{"activation": "swiglu", "moe_layers": [0, 1, 2, 3, 4, 5, 6, 7, 8], "routed_scale": 1.0, "router_z_loss": 0.0001, "norm_place": "pre", "decay_shape": "linear", "final_lr_fraction": 0.0, "steps": 5967, "dataset": "wikipedia_en"}
Below are experts of layer 6 (counted from 0) of a mixture-of-experts language model. Rows are named router (the router's row for the expert), gate (a neuron's input weights, with its number), up (a neuron's input weights, with its number) and show model dimensions 0-127. Each number is 128 + 24 x the weight over its row's rms, rounded and kept within 0 to 255. Numbers have three digits each.
Before each expert's rows: a language model's description of what the expert responds to; "gets" lists some tokens that make up at least twice as much of what it gets as of all text. This comes from a sample of Wikipedia text that the model never trained on. Tokens count by the router's weight.

# expert 5
Name-phrase modifier words
gets: "the ", "The ", "of ", "New ", "United ", "World "
router:116115121132129093148071119125145131096116152156103098134094158132101142086114147124084101164123142104135126113110152125106135101138157130137164141166150151131133101155124154099125144165133130155116166152129115136153091140148133096148094141092122100105113113080120111114111129120082186109139131116123128120136098144075153085093136141181154131123099117172154144094130147106110171099150
gate2:117120150176091136075144173144132106132119122113121115134127124149114146121150171170093122137137163169111115121108170099106094113069146143119137102139115118134160099133051096154123157122153119080153114121084106161126106150130150126138128195112123121121160143138147078113130121134122163134149133127138085106169121120108118102111147079102137135151132102121123120150114137131146133129105
up2:102099113139107093080096175144091131128109140151148162148137126121161080156117129132159151118114127118079076133129130130159103155135088115161100122155119125091106137163113132174119121078107163143114104115118114136183132143153128126109149126104108118134132123135164161142105117134164155152183115101159127095127128173124141117125148088143137102127099111067146106116115122146100149126124
gate3:081146105106119092117130120117129105135158121102173135118159133127138128086118165157122106085133104113115122133103124127140093138142148157100139119123154090211114128096131127109141082109145147142108131075082125129129133111122124108137139129145185110085155123133124109134130095118131115118146161130137149145105114161143105127148100101145191132105137153117131098151186136144065112104134
up3:092113136149113077097177109117125108088125126119143122125147138106140089095121093170136134116114107147155114114087061144150126134127125100125138096139138116141160124116121160112135103148177145117125137133097132121155120121102103147117107121156146196097120115079153137120151131142131161121129113074097100109093124149111110128127122108106072163129107134117087099100131116169133169148099
gate4:153129158123103133072087125100139122115164148112096111134124115128120079140123129121086104125111101138117148126095175113110154124135122110118131089059116120075141112108114142107119136110122142114119112182166143097131122101138145069123086110109103104118083165110119110123109063149126105112103125135132125143150144134099121087110143157131148137124120099135102072139138132169111148103132
up4:170120092153143123145111126092187162143159134116109091140133130084136144093141082149113087128145106123093118152102137125118154112137138126148136102101119114138166118092106134120127136147153096100142131146149145155164136123152135096103147103122090123097149152075131159134142150129110148071110101123170098111162135078173092109151118125158114175134119121144136130115139114180116105112132
gate5:112113125111090160163132103137106137151150155131133097135100104105128113111131169170094127149160117120123152106124129127124134138126118127126105147140160111109126096149136094121111145137127134189149133138139166090095091145102128124121068121132149114206155154120153133110122114154117153154115148106135141089165171169148160095131107096157113107100122125136137099125143073115163145085159
up5:126133102169096091129139111112143113100125135161164126113123076131114122146124117135141173149120107125111143113096091078110147123109115157061148135149145137139134144134147116152137117127132146143134171118113151097095139133112151123157121133153089141184167118152171143114118137094124079133172112120153130142100144163120168144129131109147148091121147166173107111088129162143081146168137
gate6:146138108124149119132090112086094128162108161118124119111107080128097110120102091119134126118118094133101135169100176118127113121151161120121091116137141074133132089083073106104140156137099121108099131102133136099115100159145129120165129123126124070144127128169113160151127104094085152166112152106133149135169106148122134091103092155113106141135130086168123130126116106121125154170127
up6:148115153126095119136125147121115143136125108168117123088134110130126107089124114114144170144069098137145088110136118092085136107098125119135178124118165133119166126126084132126147132136096135064131171103119125125162183128140168137152161152129118128151107171101157125153132103114106185135122129176132147100141134111092130100137113103133130163147115130130126073074128120115104144113118
gate7:154077152124142095199122121132129180110155127120086106129137117098111121093158155138092166131144081166136097176122121146104114118148118122123140111150117150093115084132151137112120141147085120142152134156083138106126131175116151125070160123111113148109121127104157159110122133098090138142096141123101144126191116148148122156132133110133126106083133136168125128151122159117138131111142
up7:109126116096121161140105139153082127158117111122174120118157136123137072132120133126147099138158093097125160111136118203145117134143141131105136137075139151130131120114106103093094176127147135149112134126168128114090142121100101099076129054106112136117105137121147159148106113130120112135134107105172138122124113152135195175114152109142117156138134158136145105133145093100111134134122
gate8:126116181121116151150101110093123095127139132128158146119106073125155124130100104067051108138171112144136152104110164132122101145115158112154101141152097117175123161127123113119123082126097142179128152151147115153085088109129123102132147146146157088126149171154153131135112128111097133132112122124090097135113156157118147134134121112140153113137114108112096113119112105112101169160125
up8:122119138129139107148103121127167101149103127106101140166173142161118187122149128125123150108154093147102102087103150151135124132097155135151143132181130146115106129135141101136124072111124115104143159147086135102117136141129125113149141109142183145078165155106135115176115120095123155172155142164162140117134159122130087148095090111117151098120150142150159137124133123181116132088116
gate9:130104106115117141088164116122119147164137130153120135107123129157107146146169145127096105142173124150140136132162104147154165144107119142162111102148126114131065088156121078127146129076103118083117161154115128062129125153083105087135154121116150139142113136103077140133094114151133160134111116140152071158122149135119106131123113146112119095147103114133088127103119083141095118132121
up9:121198105161134125157156148145080126113140182119168121171152131091129148164126107143133152099120110094123110150063109112156139091128139152105089121124129130105166140145137133127113138134115117126117103164098142140127121156092110124141097156107089153142120139114139158131138167116143141136142132120126189133074123123146103151104149133135121092111126162118123160178183137136123132154115
gate10:122127142156148120152150147063126152083119120138094133144114110142140117096115163150115132092147158107146128130094154127127126161130110129150152128131140125130189139150119092099145164092119122153110101127098145132108151113138151160104119095111141156085108085152129131158155099100163134158169131126147179136146100121096090156124170116148125122159091129144110081156131141162176140126099
up10:122143096184144119128120128134101138191110082147136146154153086096135122118081128112133081122078178110112190149147157114122115123121100087147157149086096101156117130149129109112121096096161148120122142124146115101111140123149121132153104108121129095135128130102113117118090114113113112098148128112125075129105094119096125162127162120065110115141173116131133137123115143116127110109104
gate11:150143144107125151078148119145133154120157107121106157117115126120096158132125121136126096116172133127107158111098126150112140142118139123129140143098100121167113171113107110104067140114128118146149107151116167139112093134113111099128125211125147151122106118109097106105140079138133092095148166103144152152117143115113116160097152152121175141160146149150124106189143130136150109092077
up11:114122128134160100117088140151129131140090134128143162153143169108139088117119080103124103063116129115143138126130124155130152139161153112156094099086119094130122138119103146108098115104132156109150108112148144129143150110135124115146154073162111125132110135135165127132100112131119086112126140094130119128122126112088194154112181155126108146117080129140189130091159132185138105151123
gate12:126116142076117101140105145158127138127125116090120136107136143130172136105164124124112119097106127148137103145164119147140144180071120118120100119085103128118155129169136105130126098122149151076158172129111102133166118086110128111106141166138076125190145131143154098143097123120148149116151137108162083082134126112128171119107132127138096138111118151130127135163128106090109134074150
up12:135128103131128162122140117137130076175133134115136114133133105148143134154143121150112148084135126086113123091154104124105129111111158117083110158127148124149084123089135142126155067135115165177147099140102152100138145120108110101146147148128093092173119150163134119133120128107163128158087136117156165139165114143151129155095137156140129131124138135125133101191115115117156193148080
gate13:158099132157076110122122098147105137104142087145115130123096121128136216120148151116087128125134126149127139112132125141109113115125167137144099088117113171072133082144164132108115098124121132177128141160140121137109102128095112124089108153119104138133104156120127134128093139136116142128148089126154088137156139097116162076089168113126152153138149126104113147082170131135107109160120
up13:108107111064167103178118131135130157138134158124154156149148096075148161150160134115096159101161140102138180105156148133134129156146118131129099123104127131105121147108139133102091133112130130134127125148186114101157115102108136130139128122144127146109122113172096125139088119135135108156167121110122145128141088154148110143116167139085141084116162120175143104095174124152156155157101
gate14:132142147127153128163131133170143116155125123132111149126137085122109097121096080152133175162143143148127127132103129088172113134134127109103096099102106145079138169118122121105153109121124084109114149115116088168094154113126144160137185155162152106115120121145163118136123158082134106178111160134111152120123090129101160153096134133088167141112134139110110113095140095166163109143128
up14:125141144094155141148098125104083168140119147155124158106160078134119107111102136124083119146096104096153135148122129091104150142129187108143156102117114148128107103119146163088158141195143141110114157151119142118119146083167132111143097125117144152100112124074141160120126143139118152151118149105130113116118124112112104115131150135142109110138090144156147152105184134149097143075164
gate15:110150152124147147116143144152108157119092128166115121141161131159138171143090134162153102129150090143178075137121103152125118107141146168127119108129125127122111091142097141093096138102140098116150106127145137131120082166164117127107192163102107126089120144120102117156091134085139123116150123098151143126119144145129115140120137149157107173128134098151104159137148107063099169110139
up15:099105099138128095108130131119160173114142109167121121108096163162136122089149155148123110092104131122131106132132103135118104114149137168173138084132113099109125121159148130114123124097122110101161122079093148129157146173126125120157141120171132163095102114137114152113134128161129103171136119099100140109125138094176091135087164133136135115099188153132093125108125168123156131175149
gate16:149119085136161127105135127084130154144116110095130106118156118121164110145109108125115160163117124123089100204131142130093095147179149109173160144111104123103106115138094107163145122145117107111153132131108116141145123149099084141140128134141124153151155125119145118096164125157121169122108103109127091135153149169134146156143167130124090097091168110154105077113125148124096155159131
up16:137113127128160124177073157082144164136129125086121135158092107120119107080081134118126146134160121119169146128112140117140153088123143125113156122151138148118102142122112128133150128109122126164110113111116145131146137176123183150097113161090113125111127074143135147121114158107137137144091128117131099116121154111125140130114125173115095098180171135146090100135186099121109180104134
gate17:131131138173097169102094143104127138158128142145117138137163116097100090129168117111184117098158084100140120141141119145162117120091139138154103120133109152163131138144126148184119129144141144167092112140101122119090137114156142131082130172121137142140159094122142122086128090118096092115171103094124137134117116144105114123121153088149130163122090161127157149151118144186143116094132
up17:128116114172150115145141147075053149141148145134110152104131121082124144118122133119112127131088124107103118115132087152090170120143142065160124137102128158141098125141120124149137154108144170124133134101117118127127108096126131100150133108133128107117105085120132156119126143116137102129173118122108142150070167099106136152143154155104130156149136144167139100112167104075082119099089
gate18:093119114135144154117123162119121135114158143113134162123148112110109142102146118144134142139087161089130158145121114115123140153137150128106126128120158158160123119113111181102139136089172164090123213127117188144089111156094081118134162134111114142147134164168143128139118147170155120136133170178128119130125128133141098166124177087149122125095132129137139121108134124129162119121084
up18:149132141116141129138121112099139132094123091106130190138136145114131088113150124130120116154137149146109126140165102155134116124115137137128167103166114119088127180130136144119067101096128157158109142149118075170153124133161126175121130127132144103090135133103156156161117156143141104129142109110093082147103088109143111107114152132070151102168085120112097128170101098144162127128125

# expert 7
Capitalized word-initial letters
gets: "A", "p", "B", "F", "P", "H"
router:093108105150149090144095103166157117109147146133127125173100161135119125101117089146133132131087127141082137102121132164182149111145164133129145157171169129113165110106125154148104110116152120141097154124129121093129113102108148102145115138104147110130094149113171105078092100157138132144127122150175139102148109119126134123115091133176126110116114088108165140101141123127098140173173
gate2:100131122135109112115164173131108122116151130121149135126117087136127110133132163180164130117144113094120089119092136148088082124096134145123145117147106097128106128158147142167144134138087153069117111112112107178143136140140161138125147179134099102083140151100124087158119178143176175163131100150165137110115123086141116096124119104093120118129125123130130128150178143124158119112131
up2:139119109120182149146105102141161102180108132155140152126147154083106128153116111103142161155134095143113114149106141104162165146150132117165089123120108140119113157123136127125115127117143123124155181143115158122134070098123170138140092128145168105111139131093162139165094154164157103109134121101135116132109096153175134136161175112098134125144101130115158110086125125152124134187127
gate3:062108098124101133109156125143168094163130136131158119163143136151163130084151074186134112137148110140148100101068119130146166129106114137106105165170112113140153124093149129130175132132150124113139141114127114113071126116120098103145134083121149106114128123100150120104129157105146091124142139130129172187144105154143139112156134122138143129120179138109134136125094131136120131089130
up3:141147098182114129118172109120171104135117131094119109119146139164130148115135129090170137127143119117151075113126152144131138146131138155165139131132138131145132130135124132192108103140188163112147173131105110129114122148123121143159138115112131088122155142122165117096154145137117116128118130165165052115121181116125110162121111131120142093147110168101082096151170141155126158122095
gate4:097118100143107123130153124126167094097134109144127152102139085114144121115117139142118117148125115142055189106123136167151114088151110150129155102109127124105107132146119138099157118112128128138094105135138184119125107081134109126120130077151123125112122162130135098126097088137106104145096130166158096149124137144117137147083139103150134167165157124095129090100167094161103165150150
up4:118116092154127100155149125115171179162135111100139138120126101084144139123104092126184106148118127122103120099124141147119139125137129146122102075077098114099114110090099148117140152086141131078108092148122177117176143122170125148088123166140105103124133120149156182149123145130095172126109135134147101123136146148163111172143098156134123159148110160125121141140154135130112147122136
gate5:115132156108136134156107075168123153141122178122119159163118106127123146155132192142089142149125125113096157169130121159158118119105116122160141140107145145096168130138106132117108124162139149124088127165134145115114143126064167133131101098147134110135094173132132123100079111124129113130097125122152141118139131134132168102134099125123084107138101091063095130126162109142154110117167
up5:113110139149083106130097121148140140139144152152169156171091134103137154098115176172143102160101112099138167137128156132150158090134148118113165149136168149144138186124087142103107139143160144133136149117145134117120150098123119142128143177147122133089158149181142107104113126080080107113121157136136126154126153115142146166156153098089157141107115132122118136121143163113129173116132
gate6:148130149153147144121140085097129123202144112138102111122109066161128122167118123107136114117109092158129134125103174157146118135152095137136090094155148105149117110124095130185182132115139135112132131131141141144133105127145152102146089178141142081177134127134166125115107093088136098112151155118113129144130089116083129109123094154126138135116151111144100129129149135164090125136099
up6:156133167123092115108130089110154112138115147110153085091149136165111134156113129141136116127119085138128089152155141096132120106125116144124119118093143113144163113144126135119166141155080124114120103107150122120127143137192142142164117123147103086159088109139075151132141120080119142108153127102088159096092192137103157108119085154128130138128152111127093064145130135153132117125122
gate7:169088138112127137168144129120089136117166137122109103117106105161101139164171100147096159109150152150151146159091115104072091076124131116125109092142084134134141128153141080137180117157106109163142120121103136127141104171154131146127124145148117103130092135148101120132157131096101144147134149125133136187140117156151092087144133138145144103121116096156085112120126162113129132119101
up7:120079093148135144108168125139130146124116148102077114173116145148110103105131148106119106106150097116117108105100103180125164099114151155105074127098138134107149101084077112097099132115124151116087137138133150157109120123122111113093129112134111201107117131099177123113145134147133097106106137105143097134090143092113155120126127132112110155174131137117131108135131136081093121094126
gate8:147107105111149182159112114096149094127118129164104109126137112137129117138148158159100169115121085141115137109133110120143118122124118099122124158132060114111106138126145087139122107142094088188152136167141118163102117106122105081126113162122167131132155171135144134104106160134155135132122158125143065135113087153152146090110139118109143101154149156084106133102138092125091144138123
up8:100121143136104124118143154111133151153119101112112142118114066108152141137147116132121074135148112122126124139140185093165122184103101154116116122140134105116149134115166147151125116137122123148106133120104093119137171149135142092135139140143116124153132185125091141169110094137114162119128142097143164060145129156149169127114096131120160124120134155199147138187131139154095124142121
gate9:150127148103138191118094120135112139157125162124109173112115155105119126197115163140090114109159161131133105103132133121156148133127139100125105151083159139126117089147147080147129113122152107133161172133134112121075143116116133090119126138118162093163136118166092116112120134113129146133130109115131157141099120135175124129140156125108121130133175118138119118040119112115153149085127
up9:086166100112113109126166125140118136153147122115120101151156091133149117123116136124141128155094088161118125129058076090147152116136133133110135129132113111105125114144127090162079149108127110146129090155156126130131151139083119124091155135101140163117108122103107123147114136127129157123059142160152106123121137125134107128133092179132113112118119160109113137210158174138108130146109
gate10:108114134102119103142177130090098114156130120151151151132140128135156094117118127132122166125173122100161130075097100126123131142123128125133167098151098138106171122132150122115131156074147117111128130092086149125129111113095132115147114140089117110118100119133140138141173124099155059162171166151137176126088081089143135130119120117125170103129085146173127117154123129147153146138121
up10:139170096123151135152164126143130164120108140141125076097108158134145145106060110105119107099079160131134105147150131140132148127125115157169127141102104100113111165141114144118139111108084150096102105136157103075147141142159166117125128146164131094137105126089125131124086106080125103108169169114088190157119099114135111103116128089132116146131130145133148136136128131092130133140124
gate11:138094137107091123109184119119156142129183106166077101079108103101137122111146141125126141168152148137136140136158108109146116113138129077121094118126114130118149135130144136156108172149126149154097137174186136153137134116112152127171125142165146139110143171118129084120138129096127140077085111147164114118156114121175098137113172125139140107106137148090111113157128160122108132112122
up11:134162088107138108117143121146140105169115123093138120113128102152114153126147097096137117078170116145126077129123129133149162162149122136171122125106172118092120128136167128130089116144152103128126141074129101067121152115121106146133087111103147119154138105105163192126137119100120092090135138118132121134114115117089153128086104113149136117169066130162144106135120131162133105145152
gate12:123115101140096112160117138133159148168110090146108101140142148122109144133124098138134177084130116130109108133154183109139161158117126191117115179154117110104137120147126115177120121150134149132118158100109108119153105095108156147097133112142147136158134173166140098120089127127126159131084137107138103093153123162100128066150129157148092098105090130128105131154112081131123140146134
up12:154142190139127138097182142076149159133131124132163113119116104105151155070129114116127153122120116093131120123134106137126138135109110100070136115113136129135130102092147137148108088119124120131107136113087172092128110116142121115119159136134121159118134186131162120098153110071145101131139144142155145096149099114157152169123142106124114160165148123111164107181180153148116106130132
gate13:121117126156103151097116135104115155122113094084136092128086130136117170133120156154116085099141125097156087108147165149135101119130112146127111132162171123109122130177142131133145109156161115134109154136135153145087094139072146133157080115113109110085130130118152128128116082136141145142144118175142154174145135124156112106118145134054130142124134114142138102125161131136134169173170
up13:127122137100124100145111140131154159099188127110115165148125160085136149132144129111111155091099121089135140152155141133106137129140147119110104065127132121124108140104135116145140134117127168103107145109190148114129105104167104156121121155124128116133131078163069165090098103146113091101137108093111106085135094158130103130133177164088146094087135111113149120133130123130157147131122
gate14:183151149059140132155115127156134142172130143144122128127181121108197101164123109129100130166129149119142124120083119117147099161112111144116109147137104131121109177109107147106139096107145112087096153113106099150127139114134098157120129064133095136106154142139124162139161119136115121103157139113116099154129161130130110154097103174115124124150172158135106110117122119164125142101107
up14:132135151118113137137123108141107143135113139126118160114155176156149110178091139172124156165153110121138114132093146106114159139085131142147129122108124167126114149144120155132145139157142108111136145128083136098164135105121088163124115109141119085114130124106165148141132104149115169134110187139161119124084197150067110135158139148147099127168129093139113147099117129139178167128117
gate15:098143129120154133123131099149119131104127120095156136116170134145156141156109143156145140139159148166156133086140124169167133054111191135136135132157122172076155122125138143158120122138125088123129080128105181172107118156148126122142150181134118132126142145126136188143114155111125137150136122123163114149130118156125121160130157149153180110142151090129133165136141096132134128150150
up15:124153125147143167071142140145166159139098126128082174146134124162118129102114129139136115112134107146150150134135105155116108115157140130104131125094122095098132131125150110121116101125141151118128123123110125103105127132120114138127179145086147158123117126158066096099118074136191128178162098151114150158126136059139096103134171136115115131144148102130117148097109178154136095116116
gate16:152143119161153140120155090096129121127122125118152133131129115120151139173115081101154148140144167127107068125137111142128112173170099109150149114117079130090128131090136115149094119157151153112146125113120144160100114104105133114128139131161089150131144110188156113100112100126150155102147134117097100119152143138139160192131110160112079109085117162101109115141140109102137170108136
up16:181116146109141125092109125137174180138090104154157181119126145133126155121063143107166120167128133119143129143114120148121157176131136093153159161127140132140069151092120101145118142132146148131140119163119137146109135087150142100109158121137126085095144132132131141112103119122125142139122092114127154116106121123092147166140072142131088120134126147145066148163160138106102151121121
gate17:108124112125135140138132133117112132087100128122137157128113169084169101085178121084151152147134132082129124150142092154162124170105142171117152093150148185106137162118144090149145106106153107153103151127093114124117127135106111123110129109134128119139138083104138164107131119150125088129112183106098137121135126127100101120106116088111121132129072139124191147118152101171148123135119
up17:139096149147116154143137119142117127095130119086169116123162100123140155105089123109191116161113162110136115127105181121098174164138124159155110168128109161125105140121116112101147167135127138127131143124150126108114145120150140146138125096144138089113097123101148124135119131116152138179156169116086127160104139168090123114147173131125105124157166125172155105073150115105121124093088
gate18:091118158133114135120084114120148130139105110081152131093089159163146130157124140131147151100092161161099094148082104158124097170133133119129089131105154195111118101132142118152109129111144164129138149108149117091099078137145141142166112108099106148162129111123122120117124133112148120131146112119105198144164146148131140114126077113113133135114135156111156140144108112169113093169126
up18:154172168130117120130148180177128133100159131120101180151126177124148088119114129157105148146120151114102089099151127135120127105112112136139130142120118160104137105184145160131105118080126126176125137158108118134127127154112148150108153137089175133086147142156096131142170123108130120172109110098133123119126122099142069131154124146140120106136106124121101143196141097134105130106110

# expert 23
Determiners and quantifiers
gets: "a ", "the ", "his ", "an ", "s ", "one "
router:115116123125163129137120094157133161122170148144090107161124165132145118129094142176102121129106138120092138129171147129145099102114135118164152179177143134144160116107142159095138158113142108157110176143077123102159123092128118115142124103146149088126129114143156088117123090139077141174149161155104130122141133135088144109107111122159134110108090091148126106102108120118084156129135
gate2:115129128140113101114151150074110099167162130164159072149098162122122106171133121166138097143115124119100149122135135114094159107069152155125111083138122082125158113156116100180146180140126126115130142078112115135140137145135139157137148162132085117145128132120148104106118137133133161158136139167145107149165164104148127121122118101126168135130108112088103130142090133121157119156097
up2:123116133128111136127156159139109167123114133147135093094166099094189139131122093107089177134138133135163151161120119103161102145168148093189092122086118147139111122146135144138131138148140158130134125156130129120127130095194150151126112133113147153090175128143157120115145101183160136107161108082112153132116116148139133119120169103133086131142110129123156144145144111156089148114132
gate3:121157148129114132148107179100151110174094152069146129148128112152132148084157138124176141140180126140113108121128136092105110130117131125118139165117158099101118113131139140114141077161169152093119131121143110121149145128117115116133141092124129106083101148114140074124144132091133109125082144152098125132116106169142094151104123150123109128086136109100110116072174132161162136123090
up3:145099129105110109116127132116167134106099131036118107135149143116156122114151112129161143132165096164140100097132100193157133106142109126105124147110125116109166097123162115137127141140164155125098123154124093150170097113108137140124095091121123147142122131133140107098129140158085123112110113130127104110175170114154144101112121127162177139139145105074101130114117107128119156173103
gate4:094135128129128097104132115133122133066105168111116134164122116138106143140124109118116143105127113125097142150110144098172154130151143100069141156119132144097143083094107134139146125150156144100115144174136098079081096114149097127153116067133118137141108142124129103121105114156130131144108143141169186122135153113084133120095149140140132138153141108124160097105149127193110156158104
up4:181086104167167133161172103087146112115139145095117104136143100105134159099129108130114108132131120095129121114124161115115109099165137125137173133089103113093145155106125132126123145098133114117094099145092176168133098141148140096109126139150087110089094130149166191143171099106078145116121138126149127144105127113137113141124113107159143114141142116114138112140143130185122140091129
gate5:155097107135121135167142130128127142130152107143149111132122122131148122127107157132112113121142088128145165139139128122150092098119109094174092140160106146144128078144141097108126142112132132213144103126125151100123071128080157113116120108135098117141140154127151111123117114163129157167120148069118166132122159177157114119173145079155116126134143095099135127109128138138191148145112
up5:140153076135107133152120128116129080144146129167166114110129076063100104105114156126119161124096131127145152116096126150138135105117150134120116123119097123107120162119111131088128136131122151163172195063126178151133172102124165141149139124098121099091149135145174106136121139094125127125097107119128129148150134133129162165183139137146111165105140148133152114120119142141103123145142
gate6:146138146136127129115124137077126165145175118133125098120113096153094098096070087135127119137154146116114115136097130179137122154139096131157099128119118101110102120116086135098136139092122139125095148094135135135130099149132156116143132157164104148153093141094156131138121088128102110139109168101136140158164107122108113120128154185153184161143153099146136061108154134119113091137127
up6:162064119116161165051157122104135112153136142148171096087125127139089139142163147156144151084142127129137117124117128117132146102121140137101122123083147133131103159171147120148122132181109083159169120126156113137132159138157142138121120155150126123174174102098118126127135142145120160135137102137122159138145145112089103132096124121185127143147131130161141152129106132108112149113082
gate7:132110141139088114153137146131139155130164109163146121146079114158103131113128117110149144090164143154211123134118125109125091085114143128085117101163152169100105130132150108151170138150116126121171123132068153124132134164186165121113133169097103091170141140164121127146135133125117131146137110129133144096166121133086132137113178122089140115148107130141107138146120116136100118123141
up7:104124111150147132127116117141122104131124146115162108134140125157131086156110141111133091100116130094081084113110130209118135151122110100120111108111131156094158137090126076108118116098170117131100133096181138132123155125139103151120139120106133162163098162115131155127127123122097122147118149164146160131137124064128175124112111100129136182170113134097166149115142125101152101114104
gate8:133106148120116153131111081082116101103143108100150140122143102160124092159115134111114131157123115078137139131094121127103134167130152091143127102149116127102110127117154116117127134191153134205130149127120099162094091130139129113110105105106109140161141141091176160160151150130140148114132142118122113114179131152149127141121100109131151115138092142093076124115136088191157133149122
up8:108173148139101136155104113132139128141114124105100142142133126161114159142123171086163129111127138135095073091113150127143129131108114132165155138174133109125146163095183133113110113152135087123116128128086091117080132167110111087174127068129155134105116142122125126195156125151128129155107111146108184137173119150098145142112101134131148111145134114128144136146141094144145097126130
gate9:134121128102159176129130154124129153110114101179091156087176131147114154168129144143088120126122146122099131152102110154171141108145116152126117077091132125147127132147104096129119163107119089116157169146144085108087136150143128072145132131139166116111122088098124146152158142116132162123136127134131121114132127133105131168100174123157119121177124085133130100136078119163106129110166
up9:168107121121136114157149119142156124112103139069155109165126129108164137120133128108138133124156128108164140144120132114137110126116143119121101103130108148090125131085114127069097119135129146164120060156123173170154084112129135162116106113135141149095149123123154126111111137105130110101107144124094108124095102115123093071143072142150119172109126118112135183121154133100093145178140
gate10:152117118150167146115133137094110143125129117170172144133128120107127127133118108139114126128143161101162130098127103165173130166126123142153155120140183102165195132132134114086161090098153122118112098090148110126098137120089113126128119095152101134128130141148150116153155099117116091135174187090150164146099110143112094150131142148117105096144154143160139119112124086150154147103092
up10:135204164163127127147116147155086094097046127134129118124160148137107082141076143121145115125060125143126150131140138102123149142101106133108159144103159119127143115133106129193161156141112149122130163128143125151171108111163147142124149100160148096111131148108101122143100129091099092113109122140145093153150133124116150132138124140146120145127124089140132157115110117115150120121154
gate11:165117168109097132092148161122107142122142103146083123115101121132114156147155120122099094137149155158151082099149123109123104112138111152125136121129186073134077118131124129139115179136117096117128163134099143116129165124146135144133139173112114146157129163140158078153171118116116128121097136134134151077132125112125090126125152097165107112086110128141110068137156134134135093090108
up11:131071164145125093074119125147141122150114121124179125134100144122120085125136083134116132090123101088145135088157148097103188139125120105121099132095125114092140142148173175136156129091154112136163122146137117074138128127123148144139135123083155121131113127131158187104117122122147113095127139117117112137118131162112126123108131143084113139147101145094191131106128103169131140132115
gate12:112106134092106129157119102118160101126106147119133118126113125059120127150144168172148169170122103143138137135166165099134126131089089125085119145113126118090143136082129160128109165141156115104129125121118100120174107100100154183107129127131090120150131178131179101142108135099115162149135154121148127084107123150106159109155129116166152100106105132124105147150125090115144142131125
up12:119114092114183162135150151124131126147134111110164143116159120107166093121114105141135133091153104130134139180109161166131127109179153115082154182154137110152127179134142127110132103068107169119107157137101122127159179117137145167147106125104127146145124134125122147145162129105134107113140096068143110151140130099124133150116150128119092122148153125138102102134161115137127076113100
gate13:132102092159130161125085148133133150160111144083140137112097094125087125145156162138085163142117153125148135136144174126132108129127142090138103163158089153048088096157165131140139105144113110124106161175134096142100147112086109106095129150159123137136112135115136103144120102113148146118138098111121138162168114123081124094111125150133106105126147083138102130145145137145155131126125
up13:107131110081150124124127120167107145127149186144083165137151160118110156119145114094140142113100109052126148112145166119098161097125166126105124117154120133133123124140161127148135135120102149116110095126115117102118092115116120126130121106141153122142145087165139138097149095114113050154139096093151123145137103092137170172123151137103165112107134128156162123117120140145164140109094
gate14:109161152151118160178137135116127140105126159159115136130169139104127141087166101130134145122102130122113137120119098124154125154149166141098142095149107140114142189080092119091138105095144113118113078100097118138099130131093121118165164083135088141131118122133088133068117150154118132114124178140117140109117150154146111160100171099101103144131146134106129113126155145138185131127111
up14:117162180134118119135119145140099136166148144142121120119158134157097124139090120131121153158104131143135132120127125095091135134138125106118184128093135148138116076119121150104137156119152101104169152112119139124132120136112121087129135127145134124069106143123153135140115146128080159156128203166142122094125152159090103123093173153117078171137104077126113081108150112106153110134141
gate15:138106172126137123096158123131122133085110133159163166113158083148159145195115087167143137112175164127120118123134094150125142118119153144131101117138147134111115144109127108091142125135114126127114139148143113126073109138170135135135141137122125156143063151129125154135109139167124138143088141079132088180157147124108129128096124191129108135130132145127123129106184138142113101137177
up15:135130128146161115098149115120111140099163087150145133087083117150114122114121104155122100087156098148131095169135097158138120147143092137140126082174119093151106087113130142137134082100139111133113143138101110157085181138140139117210130149140102127164142140100099164123148111120130139148151129152132148136138129115149078155119152147143102103132139100127104142115110180160108128126129
gate16:139137136136130144130131161136155152121119139109122174148093107134115136140156109099119111143131157159143102141177100145102135120136106127126158115118109165126155085093077121088098130091137152103146086120136114146101145152116110148134163128143102129120144118165140155139070092139125150121140130118112131128107175139120101110140152169099040069112152162124094103115139109108099140144125
up16:093125123115152144110158150172138122186137128103124111125084122191127112152104130122154167128109139135141107099148118134123127138137124105110151121131166132127113102110157121153110148096168106135153102132142127124144154153146134108078153158094107124121152077174105095134086104107080152088109106134107193107163115130135121136111091124131108076112101104154110148117133137152120149134162
gate17:178133122134117104130184111129109095126120117146124130149130158122160095125166146151115134096144113112113159147148067148129134122144149116132148137157155143086174173122114102127099099125132161151119177142112088114108090153100115149140136134128118152116146101112128103081134094132129152135103108142104129168137117156152134130172154081108090142155119143118172189149168112125132108159135
up17:144105115144117112131132150125112100125169135139136100114128107132118125106097119137133133162143136123133157135158078113074102116159142112142131124123153149174160120087105095102128151107126125142124132128096112135119122127139139143104179122145137134116125145102143115121124156147099111147130136123093101151143087153177112128228150145136105141191159131148171130117128133109095109051108
gate18:141134135098130119150120106133077137138117121140137094094146138105089118143139144143108136108130078096133115112138157165073104143127140111127142148125101135168152154143124163130077108131145144116135141123141112120124101093146131178163105077105124163198133151137132124133094143098076140144107119164102136152148102134140121092133128085150116154104118112146155152118092119081173083134129
up18:131121127084093135182112128138164111138125138133099156150109166119130112127144133157114129124137144145103128161134113191111125079149133083176134127174057123095110128153140116147110127097119162141148145139119084119109122118133156089065180162132170110120127121144116124135095139110099118124130121106095100125130124152114130104156184155143139109135096158136134105174112138131126129132144